From a checkpoint of a small mixture-of-experts model trained on Wikipedia.
Size: width 256, 27.3M parameters.
Experts: 96 ReGLU neurons an expert, a shared expert of 128 neurons.
Training: a variant of SOAP for the experts, 536M tokens, 4091 steps.
Below are experts of layer 2 (counted from 0) of a mixture-of-experts language model. Rows are named router (the router's row for the expert), down (a neuron's output weights, with its number) and show model dimensions 0-63. Each number is 50 + 10 x the weight over its row's rms, rounded and kept within 0 to 99.
After each expert's rows: "comes before" lists some tokens at least twice as common just after its tokens as in all text. This comes from a sample of Wikipedia text that the model never trained on. Tokens count by the router's weight.

# expert 6
router:40 54 55 55 54 45 51 47 61 32 51 61 53 44 31 42 38 44 56 54 55 72 43 60 49 59 46 49 37 54 53 37 52 52 34 50 52 54 77 46 41 64 43 37 62 53 59 49 47 53 64 49 47 66 54 51 51 41 65 46 41 74 47 48
down0:50 50 45 26 46 66 58 34 58 58 59 48 45 40 55 56 48 37 52 40 54 58 58 55 38 58 44 50 47 51 48 57 46 54 55 39 56 68 58 62 49 61 54 35 43 40 59 50 51 48 43 47 52 44 75 71 65 66 42 47 66 42 55 43
down1:40 39 44 67 58 52 49 54 45 43 49 46 49 54 56 47 71 68 49 63 36 58 29 42 52 46 69 55 49 43 37 32 61 52 44 56 49 50 57 58 41 28 47 42 42 58 51 56 43 51 38 32 42 63 33 38 46 36 47 57 56 52 46 58
down2:34 59 48 47 37 48 52 68 51 50 44 60 46 50 43 46 50 46 35 50 47 65 53 69 56 65 41 61 41 41 41 39 35 57 81 55 50 51 58 52 38 44 31 45 56 40 51 52 43 51 57 52 35 52 48 32 45 49 19 40 64 58 57 66
down3:68 67 43 64 35 62 41 62 38 42 61 51 38 58 43 32 42 58 45 43 40 37 45 32 28 46 39 54 49 49 38 49 41 54 49 48 61 67 42 44 34 64 65 53 57 44 37 44 46 32 41 56 50 48 55 52 55 46 54 47 44 45 47 44
down4:32 52 44 42 54 32 46 39 24 60 56 52 36 34 43 69 64 42 62 66 53 57 44 48 47 49 63 52 48 53 49 60 49 46 55 43 56 36 63 57 52 32 48 41 57 62 42 35 57 48 50 56 50 59 43 70 39 55 46 48 50 48 48 46
down5:53 53 51 35 45 49 44 50 42 48 55 41 41 51 60 38 70 58 58 60 48 51 64 42 61 62 48 54 65 51 60 62 46 40 31 46 62 46 58 57 44 44 60 56 51 61 53 70 54 44 57 52 53 65 49 50 50 57 63 42 51 57 31 53
down6:43 55 58 53 38 45 56 46 46 66 59 54 25 36 38 18 43 48 51 50 43 43 41 35 50 37 42 41 59 28 57 40 72 57 60 54 56 61 69 55 38 43 56 48 49 54 49 46 40 46 44 29 51 65 44 60 52 56 56 60 26 47 51 49
comes before: "1", "0", " ", "2", "3", "4"

# expert 16
router:33 49 54 62 50 46 59 42 64 31 55 55 53 45 43 56 47 61 54 58 45 51 41 50 65 69 58 42 61 49 65 43 63 59 60 36 60 31 66 35 49 40 60 69 35 63 64 67 49 39 62 49 50 67 50 30 37 52 50 64 47 45 32 47
down0:34 59 44 55 49 49 52 44 59 34 40 49 64 69 51 44 37 49 51 52 57 54 57 43 64 49 47 47 62 57 46 46 53 54 49 54 34 58 53 42 39 54 69 50 56 59 49 69 48 52 42 51 37 47 49 51 32 60 35 60 57 55 38 45
down1:51 54 53 49 53 52 44 64 43 52 40 72 27 48 39 47 38 60 45 54 54 33 61 46 39 48 58 53 51 57 63 50 42 48 46 67 36 51 33 45 45 48 32 62 60 52 34 32 62 38 60 48 46 59 46 54 55 56 55 49 49 57 51 33
down2:44 54 51 69 54 47 46 47 60 47 55 48 52 34 62 37 48 58 51 39 47 66 57 43 49 35 52 51 59 55 53 22 60 56 49 53 44 39 32 35 62 59 57 58 49 35 42 58 31 60 66 53 55 39 50 23 42 50 50 43 50 40 49 44
down3:55 49 45 37 47 50 26 49 43 62 47 32 40 34 37 44 55 43 61 61 46 62 32 42 47 63 36 43 55 50 53 51 45 39 39 54 55 51 46 38 33 56 48 40 56 46 68 60 54 46 50 62 69 38 39 34 42 44 52 60 44 47 49 72
down4:58 55 37 43 37 45 48 30 47 48 52 41 36 59 51 50 45 32 61 45 48 56 60 70 35 51 52 55 63 64 51 53 51 45 43 61 41 48 46 55 57 53 53 27 39 54 51 57 70 57 49 55 61 47 47 48 51 50 56 63 28 41 58 58
down5:68 49 54 50 63 61 59 51 54 41 38 39 59 58 46 28 48 70 68 63 46 61 43 47 41 59 39 51 35 63 47 58 61 53 45 43 23 58 41 49 47 54 43 46 47 57 48 64 56 54 71 79 72 60 54 47 45 49 65 51 35 42 53 61
down6:49 30 62 26 56 50 54 43 55 61 48 75 57 47 42 75 64 50 57 42 54 46 50 32 47 27 42 54 49 54 37 50 65 41 50 52 46 57 52 42 61 58 62 55 47 59 37 59 56 48 64 55 30 41 46 63 54 58 56 48 55 53 45 68
comes before: ",", " of", " and", ".", " in", " ("

# expert 19
router:39 54 57 67 60 44 74 54 62 49 64 40 58 50 33 39 47 67 51 50 43 55 43 54 61 59 49 33 56 50 57 51 45 50 42 65 63 22 53 54 53 36 46 75 37 44 67 56 47 46 54 45 48 64 55 48 34 51 48 57 41 51 29 31
down0:40 51 43 50 65 68 47 48 58 39 61 61 38 36 46 34 56 25 51 43 37 67 39 57 52 47 62 56 39 45 56 50 40 45 40 50 48 67 58 50 68 77 51 59 39 28 60 62 45 53 53 40 52 58 52 53 46 31 55 50 52 54 49 48
down1:50 43 39 45 44 63 50 51 60 53 46 52 34 43 31 48 38 64 77 34 30 53 52 37 39 56 60 51 55 37 33 39 51 55 62 29 50 46 45 60 53 43 41 41 59 59 40 63 63 50 61 60 37 30 31 44 44 36 66 44 52 35 56 41
down2:66 50 23 46 32 73 44 51 44 35 45 34 36 53 57 58 45 53 33 55 45 55 47 53 28 52 51 30 35 61 32 47 56 53 54 37 52 48 47 41 54 57 35 43 46 44 49 58 48 52 71 41 52 51 61 48 48 41 64 60 51 65 46 64
down3:64 64 45 50 34 66 48 43 42 48 43 39 53 37 54 49 54 60 66 50 54 59 75 45 67 40 51 60 44 41 42 59 53 55 42 63 56 52 33 53 51 47 53 36 54 24 66 49 58 48 48 57 57 46 68 50 54 61 51 47 49 31 56 46
down4:46 35 38 59 47 40 53 69 52 55 39 66 56 44 35 63 52 44 45 53 55 46 54 60 72 45 42 42 44 52 70 58 44 63 45 55 55 42 41 47 59 68 58 54 55 61 49 51 53 49 50 61 55 51 42 36 61 40 65 44 50 59 44 35
down5:25 37 48 67 51 49 51 38 48 54 53 51 33 35 55 50 39 46 29 34 49 42 42 20 51 37 52 61 52 45 41 56 50 60 61 69 52 67 56 48 48 52 50 43 42 42 54 44 38 44 48 57 34 51 52 37 58 33 18 46 43 48 46 40
down6:42 41 55 51 33 59 42 59 51 44 62 53 71 61 47 62 51 39 43 56 55 44 36 52 48 54 48 54 57 42 51 62 54 63 61 46 51 41 62 60 63 44 49 43 55 35 51 57 60 50 49 59 37 59 44 68 36 39 38 66 58 30 64 55
comes before: " of", ",", " to", " and", " in", "."

# expert 8
router:52 46 58 55 45 43 50 55 46 44 52 40 44 56 45 52 52 62 51 57 73 55 33 46 53 53 64 61 32 45 69 47 43 32 43 48 49 44 63 48 47 33 49 49 68 81 44 33 49 50 46 53 37 51 66 49 59 40 65 49 52 66 53 49
down0:54 52 59 44 48 61 52 56 54 43 61 37 58 52 65 47 53 45 56 39 40 50 58 50 55 44 38 65 63 58 47 43 63 54 42 45 59 50 34 34 51 60 41 55 46 53 40 47 60 37 42 47 39 63 59 54 34 47 38 51 52 54 50 56
down1:39 54 48 52 51 57 44 52 32 39 60 38 51 46 40 32 70 55 59 48 34 43 53 65 49 52 29 51 45 39 32 49 62 48 44 42 58 43 59 50 56 55 34 64 41 49 52 55 53 50 64 57 40 49 52 61 61 50 52 60 47 50 41 36
down2:51 60 51 60 53 40 52 38 56 45 29 42 41 53 39 55 53 46 35 35 62 43 44 64 41 40 65 50 47 57 46 28 59 44 41 61 55 33 44 61 52 33 46 42 51 44 56 54 57 65 45 41 64 51 45 52 62 56 51 54 50 53 44 65
down3:65 53 59 51 40 70 44 54 51 54 35 43 61 37 54 57 52 48 38 52 55 50 53 41 48 47 48 65 62 48 48 55 42 27 50 65 58 54 63 60 50 48 39 78 66 46 50 67 55 56 57 44 62 65 50 46 51 66 42 66 59 36 47 47
down4:28 56 32 46 68 48 42 62 54 49 53 39 46 59 48 55 50 39 55 52 61 63 61 68 59 50 54 52 61 58 40 63 37 52 58 32 39 60 44 59 46 26 54 61 55 48 53 34 52 56 44 54 58 61 48 50 31 62 50 51 44 38 49 48
down5:36 36 57 44 47 46 49 42 58 63 47 39 39 39 43 46 48 36 45 44 56 41 36 36 62 42 56 48 39 60 46 51 57 48 40 52 45 30 53 34 49 52 52 52 59 51 54 38 39 54 36 27 41 47 40 66 53 46 45 65 67 59 31 52
down6:58 51 44 40 33 48 43 53 43 59 62 55 46 60 56 52 42 51 43 44 66 43 43 43 53 56 59 68 45 62 47 46 63 44 37 56 45 52 29 46 57 59 51 49 42 58 50 55 48 50 62 59 42 64 44 55 57 54 28 48 48 54 42 38
comes before: " ", " |", " |\n", "0", "|", " —"

# expert 18
router:35 63 45 55 52 51 46 54 50 17 61 79 41 70 41 55 65 60 49 45 67 42 49 72 59 66 55 55 58 48 52 50 50 41 54 54 49 59 60 57 46 42 57 56 52 53 47 44 67 42 74 61 39 42 54 47 56 44 51 47 50 58 36 62
down4:53 40 56 38 28 54 47 42 35 53 32 55 33 39 58 26 50 39 37 59 53 40 44 54 44 51 50 43 60 42 45 43 52 53 56 53 67 45 45 40 46 51 47 61 24 41 55 66 59 50 43 25 56 52 53 41 57 34 50 46 32 53 49 46
down5:45 64 43 64 54 65 61 41 44 46 58 34 47 49 43 56 66 31 40 49 71 59 50 45 64 51 45 65 48 37 51 62 64 42 49 61 46 60 54 43 56 44 57 42 46 52 50 54 48 45 32 47 39 42 46 72 29 49 61 51 39 77 55 49
down6:63 25 47 50 55 35 75 55 62 60 56 37 56 32 18 53 29 39 60 48 48 54 56 50 59 43 55 45 45 52 60 44 35 48 51 61 42 54 52 51 57 67 55 70 46 45 61 44 59 47 56 45 43 45 51 45 59 45 50 65 73 45 56 63
down7:38 46 53 64 48 42 43 55 44 50 56 49 54 50 57 45 59 62 40 56 75 40 41 54 53 54 28 50 61 61 49 09 65 35 46 40 38 54 48 41 53 48 48 55 44 28 53 64 58 54 59 51 55 38 38 45 47 56 43 52 56 44 49 58
down8:26 38 53 41 52 61 73 51 41 66 55 35 56 65 54 69 53 53 35 63 27 43 48 62 58 41 35 68 51 34 33 50 36 44 57 39 43 68 48 60 58 58 28 56 40 47 63 36 28 44 44 29 57 51 46 52 43 51 47 42 60 63 47 57
down9:65 62 60 61 52 53 65 64 45 49 59 57 43 36 34 49 49 51 65 32 40 53 50 64 46 46 42 43 47 57 54 43 50 62 50 61 31 49 55 58 43 48 48 71 61 64 56 45 63 38 41 50 50 49 56 57 62 42 46 57 39 40 35 53
down10:58 49 29 52 67 50 47 63 46 60 67 56 51 60 57 55 54 48 43 52 60 60 38 56 34 66 32 56 44 55 37 55 68 74 56 56 59 48 41 48 43 67 46 47 33 51 49 41 51 42 45 44 39 50 61 46 47 41 43 49 54 50 38 37
comes before: "|", " the", " a", "-", " The", " his"

# expert 23
router:36 71 53 64 59 31 67 52 60 38 49 66 63 50 64 47 55 52 70 45 27 47 57 45 68 41 35 53 22 46 50 55 64 39 54 51 46 46 54 58 34 40 48 45 46 50 53 57 56 53 46 50 66 63 54 34 50 33 65 50 40 52 25 35
down4:47 66 37 46 37 67 55 46 64 42 47 52 48 62 37 58 49 52 54 52 55 42 23 48 41 37 33 53 47 56 38 56 49 41 54 51 57 48 52 45 51 52 47 68 63 61 43 63 58 42 49 50 38 70 50 43 49 63 43 73 52 50 65 50
down5:60 72 56 29 51 45 33 39 49 44 64 30 47 44 43 42 54 50 56 52 52 56 56 70 45 47 41 44 57 65 46 33 39 54 46 43 69 48 55 37 52 83 55 32 51 69 54 53 45 47 64 50 42 67 47 62 47 52 36 40 54 66 42 54
down6:46 62 61 44 63 66 57 39 44 43 45 56 70 47 72 50 45 54 59 28 39 50 42 64 59 34 68 53 64 56 46 49 51 46 63 58 54 40 55 73 29 63 45 40 60 50 49 32 64 47 46 58 31 45 45 44 45 31 68 43 52 52 60 47
down7:54 55 51 62 31 20 58 48 57 73 32 37 59 56 67 44 58 30 53 40 51 57 64 49 53 52 45 49 53 40 62 43 53 54 58 60 70 47 42 37 53 52 59 45 41 60 59 40 43 42 53 50 40 38 40 29 67 62 64 61 41 31 40 46
down8:52 49 49 62 42 49 62 46 68 63 60 45 55 51 56 25 47 51 65 60 52 46 70 54 45 57 48 61 71 56 41 55 33 53 21 60 46 40 85 46 45 45 48 56 45 55 47 52 52 36 70 41 46 50 63 50 54 80 36 55 57 47 42 45
down9:55 46 38 50 48 47 63 36 42 43 52 53 44 83 40 38 57 44 56 26 47 63 62 70 49 56 57 71 50 67 62 66 55 49 64 49 45 63 68 57 42 48 45 49 70 67 59 46 39 56 53 49 53 67 45 49 50 45 48 36 69 45 55 70
down10:61 64 40 40 53 60 52 44 52 57 61 54 42 31 39 30 46 58 47 60 79 63 68 57 58 69 66 65 62 64 32 41 50 51 37 46 43 52 72 63 43 41 58 49 55 55 59 54 48 59 62 58 51 40 49 45 66 68 57 48 56 40 59 51
comes before: "-", " The", " In", "|", " He", "=="

# expert 12
router:44 56 55 54 43 49 52 39 41 59 66 46 41 66 55 45 58 54 54 61 45 58 38 67 65 63 61 36 55 41 42 48 55 59 61 48 70 29 75 37 37 42 43 53 47 55 61 37 63 58 39 56 49 55 57 34 61 39 45 58 38 46 35 44
down4:33 51 39 58 60 52 33 58 58 58 59 53 43 50 35 69 50 47 54 52 41 43 36 59 55 43 42 64 64 53 66 46 51 34 50 42 58 51 75 55 36 61 59 54 41 22 54 57 51 57 45 44 25 38 36 48 41 46 57 65 64 39 49 47
down5:41 50 25 42 58 49 60 55 45 57 38 52 54 64 49 70 60 49 59 52 50 44 72 51 54 65 45 49 46 40 56 60 59 63 44 48 45 70 68 65 49 62 60 65 70 72 57 49 43 43 58 49 49 41 49 47 47 51 58 61 41 47 59 39
down6:44 43 42 56 53 72 66 65 40 41 43 52 61 42 51 42 44 43 22 60 61 54 63 41 63 39 69 64 51 47 60 41 66 54 59 47 55 68 55 50 51 44 47 53 59 50 63 53 39 48 49 56 55 49 50 46 49 49 43 49 41 49 34 44
down7:59 34 50 67 56 45 46 50 45 53 63 64 45 63 58 51 62 31 36 45 44 37 54 51 68 66 47 52 63 61 61 50 48 64 56 58 50 54 47 35 39 51 33 55 68 39 42 40 54 54 41 60 60 60 44 35 43 45 36 54 56 38 36 53
down8:40 48 71 55 48 47 57 43 30 46 64 45 30 54 49 39 53 53 62 52 43 50 49 53 56 51 29 43 56 60 69 50 52 63 45 47 63 44 51 54 55 56 38 59 59 58 46 52 50 51 51 45 57 50 52 47 56 37 70 36 37 33 50 47
down9:57 65 59 42 55 49 52 34 47 34 61 64 53 64 59 50 41 47 55 48 42 57 46 34 47 44 52 51 43 41 51 55 49 47 35 51 22 61 50 61 42 49 46 62 42 50 29 56 59 38 46 44 45 63 46 32 58 40 72 63 37 39 47 63
down10:55 49 74 54 58 42 37 40 49 51 62 63 66 40 66 45 32 47 39 52 65 59 50 49 42 54 44 39 40 23 67 28 48 49 47 55 34 46 45 50 39 44 46 59 59 59 47 46 46 34 45 46 63 38 48 32 57 45 41 53 46 45 29 62
comes before: " |", ",", ".", "–", "%", " |\n"

# expert 0
router:43 63 56 59 53 38 55 44 48 35 57 58 39 64 33 52 58 68 76 62 64 56 39 62 53 62 64 42 57 46 70 51 47 37 57 47 49 59 59 54 40 53 63 65 50 58 43 42 43 44 71 52 36 48 55 50 49 50 59 59 48 62 46 40
down4:57 47 64 55 60 43 52 63 54 46 49 56 45 34 53 51 43 59 50 50 48 35 53 56 49 63 70 52 32 51 35 46 57 63 48 51 56 29 40 31 53 44 64 69 45 43 64 47 51 53 46 41 52 40 43 44 54 62 50 38 68 52 58 59
down5:62 40 48 52 48 41 49 48 66 49 50 42 52 37 58 56 40 63 35 45 47 56 64 35 60 44 58 38 50 52 44 35 50 42 44 51 46 45 46 41 46 41 62 46 59 37 72 42 49 60 53 55 65 64 74 63 64 47 45 59 59 37 32 65
down6:55 43 63 54 47 53 62 49 40 35 80 42 56 43 47 57 33 54 36 50 40 35 41 31 68 41 61 74 68 59 53 42 74 57 66 50 42 54 50 57 41 56 47 53 55 75 56 52 59 63 68 84 51 50 61 24 64 49 49 69 59 50 36 60
down7:44 42 40 68 42 44 54 53 48 30 45 46 36 35 37 53 60 63 53 54 44 48 48 51 51 54 64 50 30 37 57 60 42 59 30 38 58 47 39 47 38 25 34 51 54 39 52 52 60 53 43 56 56 40 58 41 48 56 46 50 51 52 41 66
down8:60 58 32 31 44 39 63 44 30 53 52 53 61 29 52 46 25 50 47 36 36 49 49 54 52 53 65 63 40 56 61 34 46 46 38 57 51 42 48 62 35 33 49 43 66 45 51 40 55 56 56 39 58 59 57 64 40 54 54 63 44 40 63 51
down9:55 52 67 52 28 48 31 55 38 26 52 54 49 52 62 50 53 49 62 47 54 55 67 42 37 38 57 57 43 42 43 38 27 58 64 38 57 59 48 47 58 40 49 44 56 52 29 61 55 46 54 68 47 40 38 52 72 45 64 42 46 55 42 63
down10:42 42 70 50 45 49 50 41 64 61 44 64 47 37 37 50 48 43 63 39 59 60 51 64 31 32 33 48 55 58 50 40 46 39 58 69 55 69 25 45 46 62 47 50 58 52 46 34 59 46 53 53 55 41 45 63 49 69 45 41 63 47 55 57
comes before: " the", " a", " his", " to", " an", " be"

# expert 4
router:50 48 31 53 33 42 59 52 42 51 52 53 48 69 61 43 58 46 55 52 43 61 39 54 59 78 52 38 57 52 64 48 61 46 45 39 54 31 50 49 34 40 64 44 44 45 50 29 46 58 72 55 47 48 57 35 42 42 58 48 41 47 43 50
down4:51 46 67 34 63 56 56 54 39 53 41 55 43 24 40 50 36 36 51 53 48 44 50 55 44 34 46 33 53 42 30 42 56 65 40 43 51 38 45 57 32 45 36 76 49 47 57 57 35 54 56 61 54 33 32 57 45 14 50 47 54 53 51 55
down5:61 61 60 52 53 55 42 53 64 49 61 46 53 57 50 59 59 34 43 59 57 56 49 48 45 40 64 66 43 57 65 42 39 22 46 50 59 62 61 53 47 32 63 53 60 58 59 54 55 44 63 50 42 59 47 68 45 34 49 69 38 50 66 51
down6:39 56 51 62 29 36 44 56 54 50 55 53 49 47 52 53 45 52 61 43 52 49 39 47 39 36 38 37 46 30 69 43 54 49 41 47 52 24 53 41 40 58 41 67 53 49 56 62 47 51 52 51 60 50 52 65 51 49 68 36 61 59 55 55
down7:40 55 45 44 45 40 50 57 31 51 58 45 40 61 28 41 63 56 38 63 57 46 49 66 46 59 53 38 40 44 40 70 39 48 41 49 57 48 60 40 38 64 34 59 46 44 50 36 60 51 39 35 47 43 47 46 42 59 39 57 45 39 57 51
down8:61 37 52 52 40 49 46 62 49 50 63 45 54 49 52 63 45 58 47 67 45 44 55 40 45 57 55 36 48 48 58 43 48 41 55 47 47 56 80 52 52 44 60 47 50 50 58 40 35 48 69 55 42 40 48 31 44 40 44 50 51 33 59 50
down9:61 46 45 63 53 61 40 66 43 55 51 38 54 58 38 42 60 37 32 60 40 54 57 55 45 46 34 49 48 64 60 55 46 65 67 51 49 42 40 50 30 51 44 33 44 49 64 38 55 72 35 47 42 52 48 49 40 42 44 36 45 45 40 40
down10:47 48 37 45 61 49 48 50 65 50 45 50 41 37 69 52 33 76 58 55 43 60 53 46 51 49 38 47 56 47 46 51 40 56 48 49 58 49 43 59 67 61 55 38 50 39 38 45 61 57 35 57 47 59 49 51 42 68 61 58 54 51 48 42
comes before: " |", ".", "–", ",", ";", " |\n"

# expert 11
router:50 64 42 52 68 38 50 43 48 44 60 65 73 57 58 49 58 60 39 50 54 65 35 35 55 39 59 47 35 37 67 39 46 45 47 51 50 44 52 69 31 38 65 64 55 61 66 51 47 46 59 52 50 48 36 22 31 46 52 61 44 47 34 55
down4:61 45 54 48 58 62 45 45 54 44 54 50 57 47 47 43 64 50 50 50 56 49 54 33 49 59 47 40 44 58 48 62 47 58 65 43 58 47 56 58 51 38 37 46 55 50 36 50 57 60 51 50 39 55 55 44 37 47 44 58 66 37 35 51
down5:57 52 43 43 50 45 37 63 58 65 63 49 52 46 50 66 42 59 59 62 46 39 59 43 46 42 53 45 54 52 41 36 35 67 22 41 43 58 50 67 62 63 54 55 37 59 34 52 49 65 51 46 30 51 51 39 76 51 56 50 46 44 52 49
down6:44 46 60 49 49 45 44 47 63 34 55 49 44 44 78 35 47 53 50 61 39 66 62 68 56 44 45 74 49 53 53 31 29 37 57 64 33 56 59 34 59 67 46 45 32 46 54 47 37 68 51 58 37 52 59 54 44 31 47 37 59 40 71 58
down7:66 51 61 52 50 61 58 67 53 45 59 43 40 62 73 65 38 36 44 37 47 50 65 59 53 40 56 59 39 65 40 42 56 53 45 49 48 50 45 50 56 36 59 37 41 53 59 34 39 64 41 33 52 55 60 43 44 45 52 46 50 64 54 47
down8:55 43 47 66 51 40 45 55 50 63 53 40 57 56 45 26 47 60 66 45 56 64 48 42 59 60 30 65 47 46 51 59 59 55 41 58 61 48 63 62 44 60 47 47 53 68 64 57 46 52 70 53 34 54 60 44 44 74 58 53 47 53 58 60
down9:52 43 52 39 40 60 27 48 50 38 57 56 34 52 70 70 68 37 31 72 35 66 41 39 52 58 57 51 52 56 55 55 51 43 60 39 60 44 61 37 36 41 38 62 43 34 46 58 47 42 60 50 56 44 45 32 52 53 61 56 59 75 44 58
down10:21 57 51 49 54 50 54 52 40 51 47 58 55 51 48 47 41 59 55 59 40 36 54 45 44 54 51 52 67 71 63 28 42 45 40 48 56 39 68 56 40 49 74 51 39 40 43 54 57 33 52 22 33 55 60 54 57 53 49 57 54 50 63 62
comes before: " was", " the", " is", " of", " a", " also"

# expert 7
router:47 52 64 54 57 48 59 33 50 50 49 67 57 48 62 48 48 46 44 39 65 49 49 50 68 46 57 43 40 43 55 46 51 55 35 45 46 42 49 36 57 41 45 67 61 62 40 32 66 43 52 45 42 68 44 52 40 52 59 46 41 46 52 62
down4:56 58 46 71 50 57 53 43 56 52 66 40 48 56 58 51 49 46 62 48 67 70 46 46 49 44 63 54 52 39 59 43 58 39 59 51 63 57 57 60 53 42 29 68 62 40 44 53 54 50 45 40 47 33 36 45 66 42 50 45 52 58 47 63
down5:27 65 64 59 48 67 54 44 41 68 49 47 75 48 54 54 44 73 37 49 45 53 71 67 58 40 40 60 49 56 46 38 51 57 38 64 40 49 52 45 40 59 63 43 44 48 54 60 43 60 50 53 42 57 66 70 54 72 56 54 60 43 47 57
down6:62 43 41 38 54 57 56 65 45 34 50 39 57 63 58 41 51 44 52 65 58 56 49 59 37 56 37 49 51 38 43 45 37 48 51 63 45 57 68 70 59 56 67 70 44 60 59 51 28 50 36 68 47 57 59 41 61 36 61 51 55 66 46 61
down7:40 54 54 35 58 53 57 51 59 47 61 55 47 51 43 44 53 38 64 43 50 51 67 49 48 50 46 33 42 37 59 57 40 58 37 53 57 42 64 53 58 58 56 41 62 47 39 70 44 53 41 58 47 42 40 47 63 42 44 66 46 66 56 42
down8:47 60 43 43 53 50 38 43 42 38 46 40 52 40 67 57 30 58 69 54 55 59 77 59 47 51 56 58 40 45 60 52 64 43 60 72 50 47 38 44 34 69 54 41 50 52 44 57 55 48 49 45 43 52 56 55 54 46 52 57 36 38 47 67
down9:53 38 45 43 62 59 45 41 63 54 46 44 52 60 45 59 45 52 48 39 55 39 38 51 46 50 30 40 35 53 56 62 58 63 65 51 49 34 43 73 47 73 43 50 38 51 49 46 67 52 61 38 54 50 38 50 49 47 67 46 59 47 38 41
down10:55 36 27 36 49 39 43 48 44 60 40 46 62 33 43 56 40 52 51 39 59 46 47 54 43 63 45 52 47 36 38 58 57 58 60 46 57 37 66 56 48 62 66 50 52 59 39 51 49 42 52 50 58 41 52 68 50 73 47 50 49 42 58 70
comes before: " |", "0", " |\n", "1", "2", ")"